config = dict(
    experts_per_token=2,
    activation='silu',
    groups_per_token=2,
    vocab_size=32000,
    optimizer='adamw',
    lr=0.000528,
    train_tokens=283300000,
)
Below are experts of layer 6 (counted from 0) of a mixture-of-experts language model. Rows are named up (a neuron's input weights, with its number) and show model dimensions 128-255. Each number is 128 + 32 x the weight over its row's rms, rounded and kept within 0 to 255. Numbers have three digits each.
Before each expert's rows: a language model's description of what the expert responds to. This comes from a sample of Wikipedia text that the model never trained on.

# expert 10
Tokens opening a line, list item or sentence, such as list dashes, table pipes, he, It, In, and surnames opening bios.
up0:126131127135062107149082144106166090174096135172122207130087132169062132113171120116156084129139132119121179136134121083174150120091138101169158137120144126181130187123089177113174120129141151188180085146104089119094174096139111162106095160111107147154094132143169155128100085103216095164153171132157150124215153186124125140160136148108112122183146146094113134151177092120175115151133

# expert 11
Commas, and, &, colons and by linking or following people's names and titles in credits, rosters and biographies, such as Fisher & Messer, Governor Fannin, Senator.
up0:127084111145187117145187113114114089128117117148112126121119124138155095153135061113151134133083122143091109139182151143181118101111174168153180083116099206122149133124156117162089123188150126146197136078109094127153120109142131075149149148180164135105152122165088116131086133138162125129044123112087172142152113125138118154112146119129140208037090096183127131097001140123123138186099

# expert 2
Articles, possessives and prepositions before a noun phrase, especially in music, album and film text, such as for, the, his, a.
up0:114102164152124129078118132051097178140101128142108123155176091166115147119112177133142112148157143109107178156131083151143148038149125151217148128155118145167121141162178105128195098185113131148168115134096154142187144111107167094116094100134137169131127138080139141146144092159110111148109089119128170170172080118081131074135108085077161129089183123151066134095136144167116135119056

# expert 0
Number words and quantifiers before counted nouns, plus plural -s endings and plural verbs, such as two, seven, several, drumlins, are.
up0:138106196114157136106138079116190105092148156096136114135192179111087126164087076151118123183121191119139128103137151156118029103129113121162113173108183144122145112176149120103116141115045078099117139116133092155151169110172114127116084111120079080185131128153192112123145095109127122165086177116077117088128095146139138122110129141147157120156141150119216110161171114141109093096073

# expert 6
Common nouns and noun-ending word pieces right after the, a or his, such as man, album, tablet, shooter, cliffhang-er.
up0:154097066117130113123101107060180136116123140166153136134146103157152131106087115173154150091173171135109187111135159050136078137153116116085136154107126162136120119160163037122122090129124124126153111082066108078189087141144122099123117079112133196154143099130102155115136190153164183134144112149085173130180055124130168142131079175156104149156214180094098197168127090158147134146133

# expert 12
Digits, scores and dashes in statistics tables and sports records, and the a before win–loss records, such as 0, 1–6, —, Total.
up15:077115094105160075155161175107113182129188122102150144179126143121180135158139109177106131141209123090110089115129105118198142127145168173148120104102121137143173098144158108109135081109106111203104078153138159128109168078183124106084123119182083172101158122093164151159136127164128118160168095157176111028147107115133144181068135151092108099107123174029089088120130068161126145133111

# expert 9
Function words in descriptive prose, mostly of, the, in, at and commas between place names, as in outskirts of, Interest in, Copenhagen, Denmark.
up0:158130144091096149157153121134122101116058160112172148097099110197084155130127104211120109115129150187121167154142084134089079092164160136103087179147116103094132132179148184079115145144135134112130148051189135119137106083124142152144100120143113122141133105115095111136124106142113117165111142246163085140166112157141116153167129176144183093140110128140142167119068080088119171149125

# expert 13
Common first names and word pieces inside personal and place names, often non-English, such as John, Robert, Kristi-e, Sebasti-an, Kan-di.
up0:127066095113096112125156053199082157155084024150165102131100149141176176095133134120178135126116141137123142118129091076183137110083147140121155143107105087146111188109079095130121069137122191165182117097115115116153176115114125082116140134102134152063162130204108152106159077130138088120101103022115145134140078114212139108135127150091118096171158146151065083081111154116137086163112

# expert 14
Line breaks before section headings, colons and opening quotes that introduce quotations, and clause words like that, how, you.
up15:177197136102125130104112189084146102148110136116173195203161136100079119157142116139150127171053163148148095126069115122083086107149100133141099160102037131136154135122150160089135111118139121111112141170104090108067134082108142115093129116092108144138119112092154150124161125111101135151085149152143165139111172076098066127177193129125144164136141090119137142158094177152163136091118

# expert 1
Section heading markers (==, ===), years, taxonomy values and table cells in taxonomic, discography and list entries, such as ==Distribution==, Authority: Pic, 1925, Clade.
up0:126147086120089128092113148170109096139162126143109111170120154052074125106130118134088122129062106116141124146131151178156135116126149082115091111089146182136135157124095110063187154087150116181139075132114131116121152150103155115146122144138153090139132158119096124063128141098124122126084181195128122119148090150111175110131202153148135154040178101108154079120146125129129198111105

# expert 7
Pipes, opening parentheses and line breaks in numeric sports, election and statistics tables, such as | 0 | 2 | 2, (87 ft), and (R).
up0:131200097103047122119130086153122104070096069104155157074123152053147152127139099197095166099091061147162110162149085178117176065125155142133092100126138163132129098148140235115139195084155157146124109104122142121093106102177185137086143119125140162148151142099127115115117135125170150086117171168179144121125109103169156136131156121150082151137137174081148148071088096155065131096148

# expert 15
Unit and label tokens in numeric tables and infoboxes, such as km in asteroid lists, MPC, Total, %, ft, plus line breaks ending table rows.
up15:168118121167117139131169131083079175157173096158130122122165122144167145148160138140119165126207168143113117156088115109134089073125130085142104122137141168161100111135102195100141128138073159147132104115097108187089168137149160127127152102126159155147134091118146140105137164240117064091132142143184185147151133099113172133166102073119138169123123195171155063176195119135144072094088

# expert 5
Full stops ending sentences before a line break or new sentence, plus ')., ".' and cell separators in election and chart tables, like Won; —; 2013.
up0:137101100193092124128113122118149151138146117107083090118122111111037138131095104097171107103154163114130073109115129058108139122093070077124166153163136057149114097155070160159115123118104133147147122149160136130054163130111175161163174135143116142140103067143144161141164144140102113094126151096123098159123121135122128160113152126113124119188085101122095128110127142089094108157113

# expert 8
Word pieces and words inside institution, team, place and title names, such as University, Museum, Paduc-ah, Gub-bio, Porta-down.
up0:125151132133113110137117102085136107112160162140060152131123132133191187098148058176083103124110188191182146085139105080125082111134167101137118119136110075141190078060199085124154108169145173106113091186077139140147109160130125037115117124083162142104126109141089080112194132202176138207179145151108094120074121160144077166142143111137126143113111145121090147106100180116112064096062

# expert 4
Day numbers with their comma after a month name, plus time connectives and ordinals, such as June 16, during, until, however, fourth.
up0:111145083138106146147117152119149084100130124079203084144147137156130113109170172167145135145148212134131089127115149138167150144122135119118067137163178090149081123171112068155118180152042104086107048137181140164105134106159119137119126151103161104152051149152134145146124136135098109133099132134113086131116115163163091137136104119116091141131113120123120124076032155181156133176183

# expert 3
Main verbs and past participles after was, to, is or he in running prose, such as used, released, served, observed, obtain.
up0:102083149138150109064105157113158098136178175104109116107110082171135158167055134110150082117106114155139150091162160156123167148116105128158076137095196121116109085141136177118160166168126121124102130146139137109129132161137127094093137107136131132144159142151169080151131145083128130195106155086090117163158138114106089100176114116161097108222127135116114235150166075108130111102130